config.toml
n_layer = 16
d_model = 512
n_experts = 48
experts_per_token = 3
d_expert = 240
d_shared_expert = 0
activation = "gelu"
moe_layers = [0, 1, 2, 3, 4, 5, 6, 7, 8, 9, 10, 11, 12, 13, 14, 15]
router_score = "softmax"
normalize_top_k = true
routed_scale = 1.73
balance_loss = 0.00829
balance_bias = false
init_std_router = 0.00603
lr_router = 0.00149
n_head = 4
n_kv_head = 4
head_dim = 128
vocab_size = 32000
norm = "layernorm"
norm_place = "pre"
norm_eps = 1e-05
positions = "learned"
qk_norm = false
attn_scale = 0.0884
tie_embeddings = true
parallel_block = false
init = "uniform"
init_std_qkv = 0.0339
init_std_o = 0.0
init_std_up = 0.0339
init_std_down = 0.0
optimizer = "adamw"
lr = 0.00113
lr_mult_o = 1.34
beta1 = 0.9
beta2 = 0.95
lr_head = 0.00932
grad_clip = 0.5
warmup_steps = 426
schedule = "wsd"
decay_fraction = 0.346
decay_shape = "cos"
final_lr_fraction = 0.0
batch_tokens = 262144
seq_len = 1024
doc_mask = true
train_tokens = 1226000000
steps = 4677
dataset = "wikipedia_en"
Below are experts of layer 4 (counted from 0) of a mixture-of-experts language model. Rows are named router (the router's row for the expert), up (a neuron's input weights, with its number), down (a neuron's output weights, with its number) and show model dimensions 192-255. Each number is 500 + 50 x the weight over its row's rms, rounded and kept within 0 to 999. Numbers have three digits each.
After each expert's rows: "mostly gets" lists some tokens that are sent to it at least half of the time; "comes before" lists some tokens at least twice as common just after its tokens as in all text. This comes from a sample of Wikipedia text that the model never trained on. Tokens count by the router's weight.

# expert 33
router:544483500477533562496531567450448529514544251452511488552437528490452470515498453515422523398454444544584479433483439528545443472506451566606512555464488523571473444479499474526453523551515512
up0:568487579486408489499526498510509560550475559528475501556499487479446454523469511524506525413477455458521598513524534385495498421520468497514465553548475538537512531511509393483482500463545506
down0:442474558448486492537560374486537496429559460490582489474535523497491431593462473497506429494417581479470488450566444469492484572548590510501488516493572500470455524498546554481525517478440405
up1:454483441509389524476510443532542531472486595452466508471503554347462463478478529580544561489539506558585470450458509530451493522510457516468464495577416516508540559382568521520498554461500452
down1:556543426475546476439480467493522550511530451506523491501493546522476509562523451452522543515588479607479596501530527486508463486506483515568538504566489510490435532462444483504548554459496474
up2:367511559512559465455439517447416536482430567609469499400446507485474536565415535506521536498473492530508545458519464595542376395589502480405457476466541546530546597429487488559524470518484521
down2:574523551476494414496435540480536465488523502445519489424498483482537493428602456525574511525453530411504495512585456493463529522543464594491510550610543491334456465460473524508443543524561595
up3:459465543424428457502515514545525414532419525542503498500596520481486483588517507503551463539417565503491421603494481514478482438519456587468382513520462525416497540506547533527469534412450555
down3:506549490393472487462483455531454461571500435506518497502517530481466393403522395568546407547514385491469501504587432483474503569459431509506453621524348485477473446531438483489524500534511557
up4:556508408467489523502472394611513510518463474487586495479481445529539446496480533398493521495528424472455410556576594524514549570492480438501513445476458554411493421479524560552527566485534464
down4:437527399471432516506501485452449567499445443488452490546556430361343516484506491509562409526620474474593500474498547497392484550509537524525517519550514490490499460441482528478488415469416476
up5:431471448368506492456552456463510493540478456449546563612558559528467613406536588501463505439436511477525586483527592527500513494495456499499481473548410484487570506573487504491380437492569476
down5:468522472497556454445433530443589540471391507510551487518513455418458474541474493449522504526545470485466453499553512532408522469524541519502560566456490509402530491476513493542393517453495477
up6:437483489580508528474525478488429462507431569518585518467545477515488405469501482529520506397556496441489522521546351561455524549488598419475518492565416504519540524448554464572534515450466548
down6:510501463538493467519372526568426497422449500497548491414478511460493522416451456496518452559647508524579603451520481546471500522402509601442531567487441532434481489530471483555536519479588452
mostly gets: " York", " California", " Carolina", " England", " Africa", " Canada"
comes before: ",", " (", "'", ")", " City", ";"

# expert 20
router:527488450539468488422518527533548558416482472537389502425507425443480434526467377495479589564556566511513515507516559434379461497596524457570478475542442496560502544568516503512456476472518466
up0:450528508505531416511493501502438507517489430474439529513501486519496465515467524432520484532536545589467515469432446544555404448473528545502530489525414491511516558465529476492517524536484555
down0:523611505460595499487555475466461521478455499557476508474432417506437560517489474510475438501594506503564477447492449632563479373492595595543524542476415488501426444457517489492459466485400526
up1:440542438501507483470511517466446422493625519511464514558550488551489454427432528539511561506406534468527486487461427533550508466479463517447542498490404494480559439525540586507507544515506592
down1:549538471406462546497558510496436471491458446541444486512476517703465477524458443497447425517586491489423532502496481541630468493488518443547525583465424484458470526566565555474402593468495588
up2:504463547440460443527511452471508460494535467498524451508537585442491552445521564483472554483485508486512491507529510506496479522548480490515508511532489527500498513515613484513464446571529583
down2:476470517501513385537494470399482587593484478518527485520489459492549583466511546444508503580570565552576511543450548557511444504559472409460448398541454470458455522504469519485499525475456504
up3:569597535385546462513546512501490390490482452437475485490558547466452595522470479518491423468550462515471492514545532518599550617544428545338590564490537509442467512576513520454423482469471461
down3:492532418468580495507569453509480462521521509450583478551516507593587413530523511443496441476433515458471476476486595564469527422468517506516450617496541502501527473515500529528491501367475542
up4:328517530508505480456506530444501489496605564429391597499486439489628523578500470455597425552479475518523487412545538442445556416528492489559406417548566555482423515461453527472449515438474540
down4:526553458515506553560506502458541621580486507462470496456534459498536504420510469518523541498515560456565481470544513521563507456502454560509531507467484508556546529452502453497522610479435498
up5:516447491446515506572562505543461435533503498462448422471431627513460518441504584426503487431509542520453461459515457504473460485450329468535554554460526502460472440507438535523561594491466537
down5:466521453530535469510489614517602498425498494526463482516461400506480486504445501567525471503409468478506435388539674478495502478536578468479448456482511489548463588480488454503424494628437581
up6:553398544473464454459462470505525445514553449481500487547379460416409565472488523592484533487540477483548501635501508496520583390543426622533577601560396554477448468510502581566519588508558502
down6:469591505510554532537484523482465559476516523487492503510623504583507449535455463534570508518401557424488401496466453516497571610437560465438441443479525531444519551477455568497537343519484547
mostly gets: " 3", " 5", " 4", " 9", " 7", "1"
comes before: " |", ")", " m", "th", " km", ";"

# expert 27
router:485518606497449460438495572463417547564466482470537499494534528415424489453488554517576610466541619504538501517481437453517555398490511460460501463411511508451474424549484482495454492492519444
up0:452482500512542482484511503525541512479471552451456515500481479536493496474545463502517426534488514580464349512492456463452542487504497455513459399589553517565477474526434520448497519443453477
down0:550572413516529512454496507559593497428416420491552491544523448496503469497410480473460483516521493397504539513488516580504474550469540499519470611482493502519496575430487464510571518465587442
up1:437525460488519497395578480539524405505450495427472517507524563502653467468590483550478429491525560329502560495565493490499489400486556488550465510454471510485427602537549486441465519505565469
down1:516541514450549472463467599497492558465510539517474486549457482530412559493450591449537489474382398517443467524537469478511504486475414560518508485562513496444512499526454568535471483403460581
up2:496426513473499545456543516506480516590526488484530519548454596548456465607516532429405439528601519485472517517497428614495508476512468515549393493581603594528535542454516547492543502546512503
down2:452540543480563502455482500498543486492479474469499476400441453456387562511480428440483531366542625524546431369494522521492537497524540565403617481496485516470508501470573508490521507554502528
up3:451485425439499567486466465489437500481513533452490463580495519543431565581491455509442601525483530580534504446481483524431464609483497513502557608486496548426521462478523484522535440535487514
down3:535549462524476487454508413561464483430506571525443487483540503502587516517530429453568596403514549517476525478531507550524464439566482531434501596480374507429500416510512535509505551528592478
up4:502555543487456479399510510488434430436498547448504533545487481480521570486548498506395532499488476504513546544500491522481541643536463537540474442525513502626501530623491465510614426461384539
down4:577484431495527505541547475543451556445400445537437495479489488577571579455473583540550441497571485454436537521456503534498535498407496570481572581472493525560494488480458465497581520501505460
up5:362408464460492534483479454465472594487504521448415482476536454488573569537496526510511496507519499555444458459502517488463523485509409430456541435526581481500548544410466539526524574490351476
down5:473491558524513454424539383533480454496473552524462495463492502510454524610559470542495585471393563502461486429472534528539452372446466458467480411505526505427595568466511544500537521506472520
up6:519434463475506562547490480501491372429553453524426498516472518482507572384527536464452532553472526534463597546555440464442411549512446510484515437582506459508510528680495541506400494525495576
down6:532533465513453537505499399486493452559506475460580492486505527534472556492500504573470502455530448470499492426462466480470519525513520481439393524444528501471408458473527428512634434470408537
mostly gets: " to", " of", " by", " with", " for", " from"
comes before: " the", " a", " his", " an", " be", " their"

# expert 42
router:565494471491563487362504412460422441454561529556459474503472447583586541508454597570568547564442494514526447507527519406414474423490438466485450494562456498483425502526443486494491518577418452
up0:458463482490406485369596417429483614472479553526499456488535464548495520555487562486466581481555490550503519456497501594531448520502471469548477524454452534458527555564594475461439617500428472
down0:459436485444543511558430562509519588526546431515527467532464477494473532503458456516521442535487535500552432400529528411532619531632606537418584510565423505448454471615470384454489451484505510
up1:466500465579530519460462491524445538494477477495517483460533523505403470517460482336522420437491494505452449479483463514509376460538458532611370442544438489506588553471438518406541624519571551
down1:522411533517571353542468528509463503496514394531447516489552526459518448479359541509567466465508495441508462486501463481476424511470604477520432554544456515498602445625523567491443525557523498
up2:525434451485597463598526532384463484491466529535532411565531507505489615627555408555481541513486506602626549432522532494555505479602398431444480494501554480474500511506573534481464493529465448
down2:507444394485467511558537512564465491480535511440541482519457536419480437413453475535635516485532496499481438505474456413407577583453516577492537501462569485485590513378444526499453573487584484
up3:502523551493499476499471526528547541592421429466510556434484531510552462482432526515598429435594484488429560456474541416461461526453532448489473427568418532587537527515491632509483443479499465
down3:509541520466479489493553548501333581508410537420491506515487431528495542531548554444539510562452557512478539606468499410493550496553598476469515456483373479460563487507447475535401595547482481
up4:497499475456470560404495513469617512514524471557583472500546447460530455510377430517479608422487507501583559519476519522466350596619534546528358491620481472567480500561536576422480490534535545
down4:504478569509506493496448552469487486527577360569511496452537394409594526457468507527606476497366450470527560467634561487470460515524523513460487513541615484496554541514376521468517529487463520
up5:515414418373518473459440581536547505458459528554499477444498452499515515457436563504573498494426470505530500402444553547463501424443474557450550433575529501551576511605628550443448428501529588
down5:525507519521573497557480499433578547544503562586500518499514453486513535565525574568434422439555469515465533521480520498491492495503455432538467438353485500477496427544558497495474533449487493
up6:511511390577449447440445455505552421521472331481607538570450478408510403511451448563550516443491496521488448504472514576511470433596414517472393502558461465476418475475475534492561413410526503
down6:471482492500629508545538431463505444466413524529545499424514463545460482491432499503551526467507514459566497436457591535475434517503556547512563660402452521495444503439449481477532510437458481
mostly gets: " JPL", " Coordinates", "Scientific", "′", " Born", " Binomi"
comes before: ":", "N", " /", "W", "=", ")"

# expert 3
router:487491510544467441495510513440464464553557355552493488529484501452456531508455571445430509418448482510517529501516551529591423516553508537507508513450525517546406560511470590492480444474552498
up0:529495506542522481457583453459552548533528466454553474568458420409498526509551443488478519614552576450465573501448443513517416519494512607533507519519521441490565439440432423503372500548526464
down0:560450530502564516470467556557460506553511431554489494495475487471475545488402471434406423451494571455510554470432487464561562441491567488552508545484524508535473594456494519469439492472538519
up1:495550525518646474523548598509463662438490513513459450414465526495438461617522497538543488417475518559462518523513550524489454490521480479531473483482548436504463531477489422501503428434503516
down1:524467463466567565495475527473489495488472364508490508545468515449477494504474541576542484654447507471556465540543481429546488556460506549491517581452505486560471566464546492504506476452547496
up2:490498458517415543563437464461356477602497467529484472489444560507518450657504380423548545546512485551577490492488404403473489499543610538545556481597501506587494483462527558501530516536522430
down2:500499445528410542534498505513362491459482500539592492517487460508449544470541467520547545467583504507544477586465481508473537575542444461442430534511524493458513499540554422501434493568590421
up3:443501560527464470463407503395492490461542470458526486504479546536544448471462517469575457577495410464603558501545495482458501475571513524413497518577434534588487521446564464490451471513472580
down3:478467461472429438488395428518429531483494396515680477431503491594446521468447518522509438455508450483563481437594514544468617517525536562457504556443460516501557468527543492525537514463488498
up4:501439433426401498430527520484460472505466474511438452432512451482547490526552598584474519432439480448556503501529526539454431503530543581464519488503433503500585521494508381514471627488484499
down4:479552617579460539466498530535537451553545429531511488544461493572595375467521406505450488451481405587490476505489487540476539579460534441491486559474437518427501550568530506504442475525499425
up5:465518506510524440534387497535483520464508444510538504439524500447568493524478546470537527492483522453509568477433367370483496426485493509591549548585431473430525532499493459505517544426563491
down5:524520531554496516456429482564525499566505492458485494501572505555470536479509520477540509419517541510497384498508502538468517589556501502445490482542475488548518486490510498518460451527533549
up6:480526481486522496506595490549573453508585555463468497494567414602506632465507519531441469476466509401515576494465464364534566535479565408544578517506552498422481550550489480413487604450515403
down6:462519531525519428491489548509605520491528503494430491517479533496524456549496444496486556361579490570570493583497562543454530428577520481449499520474515488502489565544468519516482405495500459
mostly gets: " film", " school", " government", " game", " music", " station"
comes before: ".", ",", "s", " of", " and", " in"

# expert 41
router:437525524442504557459467487509448553486519507435477502506493525506458619511526566541411624461547550596543497475521452529443505443481441465456527514395507500581549491431455517523556521458486509
up0:624457514499501406517454503476468527624512414556521558594459559558453589513463538491563506465481491378579506528452656450539579582502632478435509461506523522426409514572493520430419485534487500
down0:451414527471474497475428476402445511538495515521611485476531525493421480455532540531541544552512491500515496569503462470476501401525526554570598600542448509442418511523552560522426560473498528
up1:525498561528495513518480459454503418489475462605574461508455496482434394430616536495554457476561540378542543439491418416458531483529412455573485506538554516513534472522468497418422527518516461
down1:581454555367459418522510586530511456505522491539587492528594494443459434600412557489494557539489518446508431559464562567530564520509478435574564490488536493423332410544522531517548460491457485
up2:478502530502565489521387521371605530615446418573414448481496510514556560590507477506549491451451524492541541488494585473509449469543620510601500469532515469507479418496427512500479535565479528
down2:501543541408502526564469556538549523555504507506533487529511423605497469545522543516518481513517481551472475560487529533505563493477515563563550478577447518373411462563498557524479515548504501
up3:478490485477500463495518488512539474475548495486423466596553515452526441452501495453413541484433510546570485478479502463530458484537480484482462513446500477498458474505525501498445469455500487
down3:565529480569542517485498553430531444500493470501417506441574448593453448521499453553531544497493409443554505563475553530466508508443435486454480505460451530430539426564487521538479473530455553
up4:320491496453467427491490497514433520527538507479475495532452528500443583547469528508553484560549586512473474552461501430425470503484546391506558381536497505382469533397606560440506443605475477
down4:551521568516558473584557457468427566469466534514559506463558509460515529464490534537513470447414589574511505475525572544435621552551425506479508471539460518543459426512479390507543552500487548
up5:440462433459505535484544500431461542451408458465530480496446438584480460380498442475553568481540561425500418519546486576500529529466464451501467451540450408442527440517556477540474440543496465
down5:487464514517504462508506541515514538453489551517519483453623479588409487498474429509509529495441562521403506459449491538436437480477403470460580511525500499437491427488492537526430579550417519
up6:529510524547522445565463512490582432523515480573542494538452480432557438457568452526552510503470494452507500471555488530588427537500589502513475557602465495441404522496569499512468402550563488
down6:494520601450540502502568427489542584543531418469480497471528514495515500505524494486562503558467461521543421473485524493463544429542486496477461490482439486471509475439540472487508567519523520
mostly gets: " after", " during", " on", " when", " between", " at"
comes before: " the", " a", " his", " this", " its", " an"

# expert 1
router:475495461532487458386481514509506500471494479445462501540529556449454470562458479549538493528480494553481445513501484547504551525499442473425401439575477493481571509569463508530539533371550502
up0:467471480521458450530463508515503434585488528600401561515488526494575535416520466502540526576431488519455531509535424506470554487490467439630473510460511487469436469569450495502496479406464519
down0:449501512549462501408549494542452549423349450533526491473583510582498533510491425505532578391513412512451447473407533509524466517495451474541487470500511500426526535470499509487492508531502561
up1:531583572457531507517431457452492640482490518434507486516504464471480450537454452522604565467548500431461421467519472461484482511526478587488590603499496460413520532407507488460550476646461529
down1:511451522522523508494510471554497549497511464490423505463426413623522602467408443575500423497557485612551418527545636497472483598455510541527581480480578495437530542509489593480454521460503504
up2:583423558514467535634468505421538455577454459477559494554544478535446482466558570434580579461475554413591587474493516489500413518555599486538531546540602507426395501546531503528425504546519447
down2:447374457512642476528489645475507511549558456409595514495531466437504499429499486553493428482509456418532474473403494446488481556507498517572558521499486502481474472519519447498544459567507499
up3:506551521478570507445635520490521495479495472546464493468445460519577555478572489557463557554449470526541452469496456422440494419500469490543459445355524536530485453502576470479414455432392531
down3:461485475561482533507523620467503485465468465506571502560541520617582569488494502557495507519616459473485513425448563545505515509473560413477493530555552507560489423518519450490513515486539595
up4:516510528444380478494436497487524456526527485480422535580482527569554510453440504489455535396584515400522594507530506531511417578488565654485469470482494497595402541555501456521523510497511562
down4:474530530498528493564556451411519541406488507537425504498419469515493433487557473429483401475525503414478557521542436600580458277531419518563459519545396487527524595479513441497532559479435545
up5:505544496470565499529471457475533538532512439509548513431571377478514537456455443476467485543405496594456503552539568548625541488496512437514486503512478498503460387426549531543468449560525328
down5:543565564505528512519413520509555505561550468542445500434507459498476525540423464492424518441545551421527452536579553446500535433562422606537576490466514514531618574593482528491561440504516546
up6:592504539530563569607499494491464500503530493612453451505494493512473555459521545424423498536522472467500529442545495500448390456505449529506568408468602437553484489502520454503490416550462488
down6:541453484506506473519547529441519562481419386530506520512517444494532611412461415489451495550558456425525519540453523507558485534471520656501603556529566505523459477484585532480576553494556519
mostly gets: " was", " are", " is", " were", " had", " has"
comes before: " to", " a", " by", " in", " the", " on"

# expert 45
router:503446563415425502535447594489535560605452520449455466597524482540512551497530437585582475491481559439487578533463483437517565487502547552478500478515499504535484456506606531482470564474527532
up0:434479444531567487450507470458556482543511473525462505494547611494505434606489423496519492452530492479542457523571503462535517437505491454394487485546492543508469586354417623533568460451406532
down0:602472614474608454529499619515414439581578539460513497471483458497482470429549575475551455527541407435447539515474525472528502522503578544563495531482520528502549420595539469517493424529467454
up1:488475477493551515466579480537452459491500524465529436453497569520460465551527558460381485468527486451475491501453429424591400521538448519394564551507489472447488525478477608503520403570524503
down1:466475491403468439431472596533472550500508493398488499480509398472547477465446480553522461498579511410419432516486448490393570513553486468500520461496484491553464453596480542519441561602515501
up2:536556571551511554502484521486454532492468504414670501505473469457440493474506476506510545427500489432505560434499421573478433496513519507529504570371487463446498483514375473480504510537508493
down2:471504422558574586392571514512469483485491455472502497456398512371454601455510520524486518449588516436526446523483523464540528507519498470518546571480537506448482574425468467475582491531534478
up3:592423558468533403579462570467534516574506442459513513490490514523533529561518504496507531483596524554567542484462467428458521427513582570453505568540409545500468490564482511455459483522536483
down3:430504441536554531450529465528526482476443436590536472463528516558519498514517507486489539433443562455534497477496487565497552538464443461509481465424493491480516530445557521516544515480493526
up4:538476528385489514479450451518451512520497453486491538473498485525493496521451464496488517536437522488484457534523517487563450440476579456488398520475519464518392386505493578573479525478447511
down4:494518499511573516494499519533556519382453450527501503494481410455489549464541458504599540512465529517507555405511595498543516452494476560516492512482496498456577548446433452491531490477549517
up5:473552500445437484440549540498515517506428499460534462400500479526408540447670439522426512521511482560572495471404536596583507434509436626357496479522547438540544551533516442461572449383521496
down5:589497495535451473563490476511566499533462508481475485495505624597389529572486539460452513497610557545521619476423485503574571478494401446492492622555365491544469509600454536517527482483507509
up6:495491415453505571459676400536522500399441465499468529368527456514483559483517518422380579506467418554496465469510512596489523503478407447484528505470477521533553519590532422587481386473458501
down6:529605610490535544574499497456528498559559479574418492506542494498498497442418452518544405452526537461495445486528507564465472451471572515543418538543516487540461515397550521510541413427479547
mostly gets: ").", "\".", ".\"", " ==", " ===", " ===="
comes before: "\n", " The", "-", " In", " He", " It"

# expert 43
router:528384392497547554527483490535586484482484599520554527460516492522489405512442547468396440553514450498411482518511457530437533489430532499588408562552541562517541457493526474506586559604461514
up0:539531562441459485504508588481434479532516421483537539422458390471434544501455477538516489461468540552524566479543474521531477531600497502415527569573456486479468429484530541574463509442451500
down0:502556536469609436474530455596457557419580495498565532476500542547493465511485496515590518529551552506508456374462591530417557580474549524489477462427511510516476638453572486502555523574435531
up1:477478527428531432441501511444572478459516462529524459434504537521474526448517540532467586513570555522527486418569475533539566544648461457528561519491504487581433556462493490432464467494548441
down1:640498482414544401478500482486533497465511518518459495497453549588592480495457408520484526440497411542495534586455546421492580504561496560522476529423499521627491540517556447480451545524517566
up2:569500485439542427505508463485426420440528457493520459503473499487534500539550537452503450608469433544450458499478486429529485579480463513478473486497481511483471491531476438471529378503443558
down2:471455484561539529471505444456532485380516499556479488546449478520550507514577531517491479568392557537460526433441566512442524466501482466552427531486486467495492515435532555468609444484461515
up3:326508558472510475471485501496480398533531505428574446546404468460560491465470539465561481485416533519502557522481517445484445492482552506453419505494535489455427478499511519480462535537520549
down3:507484515475521549512415466524494587596561496435569476434535504571498653539524484445558458453491558504446538488478456507473529520518451459519503545414474483488557469477526507517490644459498444
up4:609538470504514452502555413563533456536296513603455514456527485563438477487529476446482542477541493535494423448485497564568489461480487494507566439501573496543497565543500551513566539440568481
down4:538529541490516438500569498536436456375511516505547491495457533540527532504453519543539440557502405449514443498519508553539440539470548509522499556461504499504597477431536470499429483471472418
up5:514458481419509484456521517487507560504464548527515474416548433566379514502569483425573633424497503459530518422561575496406478520500458518491543502524454528487499559519559371472569428528527583
down5:502478539436461489533531524522555480601518515532457507500455564542597555523408472562552398500479527478492490517566497558505544479453524511512470561521485518563453567542478513506499523524571495
up6:413569545512528519536550480443515507558574512514381557452492514489512495484507457458517485455426490490538435511505579452533475431502496425513436416536438560531469563490491537500523434464443589
down6:476485484557508466510433526464453443539527465521445522464528570612526540478505436517542420454466454457540544530463455421468520487475383605511618519452550517514583474519490429520500469429488468
mostly gets: " December", " January", " July", " June", " May", " April"
comes before: "\n", " |", ",", "–19", "==", ")"

# expert 22
router:486446559547454609531482504502485418524558504506470518455566541570471444502503483484455502475500459471543587583513421551518445479519517519638514586414523506458461464531500495497512576508506484
up0:581507447526617531453412425519520534523467472592511460459417532494512422474472437480458453488558502524488609519467479526416513573472563399520535548509484537578589547491510457495478519512505477
down0:403458458428472489490535447463535515486498457560417517446593590435474515444542468505480494578454511522484540547493448547494457431478662526494514573454470508534438524516504448529541409439522472
up1:497515496394531490507474540476515462535520464446525507498506435431518490506461455511478608477457466507454534438526510456510575503519459600515489472478490580601570462494477482513461486506486474
down1:531565455511502407492602402526454544528561505531523493516483545486600515521603440472611515526485600489474506495457511463532522453536545471460519548455484491496561501540492448506400503436460565
up2:523513568486606532459452414497526515499546530425492540471485529507535446506484512423512509474559534412516507483468559498439449584559538471486494523558566540480451485470472516508396452541498462
down2:446513445444481412544471446537424479465510416516463480539493557422485496474513505617567555523415550443451473471451521492538489462453392389504568483409554497507507437573621519490477496488525523
up3:439537469485433421490448478493450462523392457442521482511513619406533570538421430518640489404501420550543439540516527437582541507551528474542546440595506505529500490489476528538471479481529458
down3:561510540551433486493523457421489461573495494480531488498517473485526565500495519488524550506456523408478519457403416538420530480491490549538447497586543500463528479471477465471559520514416543
up4:535497498558452426496414466510481518515376534556499507494495503511435535556457524493492504533539495465469497499473460515421460577508501532523561470482462471560627486490536497462462461614579518
down4:513572378520511450470430535538517534455492439496474492508526448457485511425488448514468537466515574605459479538498493537467524577504423450436398488569444492479530497543596502496504397547524426
up5:482526474472502354468431483485501512550331408499539517521485456377573528522560465480549495425442479569562544500519516404554482460558630580517510492510490541533460605502445456481455548526483522
down5:533587456544513431600592473512393501507470507497536504509488500428530557468525506472522512520529539579544455397433487575513495474499459461522475523531600487523452493521542406465479600546449598
up6:450404574477487420469566484483523484519511454479562537567453435476492492498527539484486433580457475502513474485550551455504640526505497493467471360540585420479519470437478485541531487482469545
down6:506602461587407449565441456508408541463457596520475489498410540483530458488472526544499470485527592457507498457527499497524470616522610545490573518457400499513517501524455510537504473404495517
mostly gets: " University", " (", " County", " School", " City", " York"
comes before: ",", " of", ".", " States", " (", "'"

# expert 32
router:539559495491533444475511484389502458549508516527518488504556519564543524502515494562457439521526400486445445452531468537468507483434506459580585516544448498526519477581473427506407463470539465
up0:490520560600343579532523443514471535445472499492473453603470478425468561623457549400442572454488524470605461461479539539494521562557487403559592524488522457429512505476622459417504562572456536
down0:509508517503557485580504440455567432484492503473445503526521506479485461455538506522536490470513493532517569403534517461453513438536450462400432427586464494452516458539475546507500490422479477
up1:477433503390467494464593470510571592475522523477402499475506489539467505535459452551495552461442495474480483463478506479390527446482458584400509483640453524428493506538507534479568579522432623
down1:587582575514509488553564523498544577436473429494464490542547362530540449477463492530518477508541447547512593526579519511415502460520515534445458552487412493522511559409562408492512405465485557
up2:516455459526470495450476447454460479506403479580463475531508451506576659355474479543514536516509501487525562506554483479547489446484470614509607533512482496511464477513464511442458503488468458
down2:430556479555369458489536426518498532493492568516501501443542563433440451567600436491544566473458505475461442494481517476521349518524511433487441522471543489459570477470457472526474504567502531
up3:424527415456550566530485468479600499514436466525453520562468434518538484419473529533496471464468557603546541416486481473425399474526473492579533485452484466566445473519520523506527510413515563
down3:551563544535458443413566459486477485491510469568557492599580466514449547558387558334449450470498412527502429484472550520449446569538447451479425447490586512527465507439392514480524460445498499
up4:454472583504488570512501480484441568526595473460339468459413486470506534477492471541499493520538531480542502423555534460549594457527644521554458465524478504554490456452422620474577504491530487
down4:566447524509450499500532408543498377440361488580505505460496535478442494546400582500425487474534461434585508489465520541523457549428472440517544536511529518492499471424532399489531572484407464
up5:497484536415534512416439517429597500490499514510381484503516529412478495620526528512530496393492537443535460539512527542437524545517475517493526579552600492429504483422506552491555479550432441
down5:503483484404567563438473450462536445540525442553493513494586445583471485424534509533493427598446514557512432490495506536412502537559562585599547473415444496542454414566476463474516534482489449
up6:492512470436532474450520493460481509471582502399523534426491470531464524492536506428581423501481530595506470485518642491427527558517460361546438337475583498467403470449530498500548511444411491
down6:525453538442508411537474522431527518479549516511424506420483404428581540496487516509507453553547521484468476516523581456451511576479505450547503485546478495460503404545552597508457580477553472
mostly gets: "s", "es", " people", "ers", " years", " species"
comes before: ",", ".", " of", " and", " in", " were"

# expert 44
router:503569482438486471481438527515549505598469450400547503533500468458451548516476479459569595426496547493523469480443517459470479520533449536393500532462516516458552443469463586533482429518492495
up0:503570570461524481449547487459486464465583502554499468519494421465442418521561494500455479551521406486509529460577533489475509451548512523472522516549574472464444422488486469452456544487466613
down0:513496535468550493452582445475469495464503520497607509456496433465458412659517491557503432555463576512512476430610462528546455452486540581605384488457560505519578584559505447480505569514479572
up1:485510557485509371591455397515496509514480439563511451526496554544446435578508427450493507531489438379581530458521515409532500467439487413484500527473449555513428554549449526545520445529415481
down1:461516484457432529503373446496431587486416445520516496423494564605395538548571450495559523516449494520562605489441553480549424528515451534500503588455484489493544535564490476521441572422449545
up2:526493447552563521461489499411493453472579454529511537541487425577517487406461573443440583514427522471547512506472524452469555523524460489605467508473465481483442574606568513536484560520529578
down2:645544467513576538469488388538544471448565440471587514520469517361554523534457559519541450514500457481570511525519610482591434540447457456433518519531480509485519461499517531524506439498490446
up3:467459478489463482541475490384472424444397440509477490483470513452487485430531504528581549481473591457542562426526429421514427409536594472466585391562494532542480482425549520497406464543469510
down3:517467467400536470536494590546505572467497527504515507477490492561470495543528495538542525463487530483568465564511577557465612541464478460509534472594554523480460499513461513519543448511582409
up4:457535545496492480511555395448495554368459507471514519543511513553535495571502580415496489440485384488492521446502480634607506545521489513543437515499536526512573558591544510488501563403419552
down4:466496428582551526497496393533501468522456443455562499506453328497548483421527486517603464447448430556573493515552419470534464469509446578445408517469546516491448436411490526521464452439468463
up5:510485523462534515516492487470529450493447500542565478468492480540573410465480490481493472620538426514513577522506466523557509473467588577523438489534486518495511554512520502482485562487533395
down5:499467544610541463451532520512434511509572441421516491557476445440515425588541491433539540401489568513564440497456426511467538478518536610442535479354529510500435491409470498497482511553545459
up6:561491498453521510498527513525451501473566465496534469532483513504459507462602480512425472542438498515525509466476390593470490480439465479562474485489472530488590471546492498564502484478483595
down6:424505527608522476575439521529464499444423484587565487469477531516500492447540585491538393527545501488483543521471485517485442525579536471475470517407418505530544460486566487497496509499595476
mostly gets: " out", " up", " more", " over", " being", " some"
comes before: " the", " to", "ing", " a", " of", " years"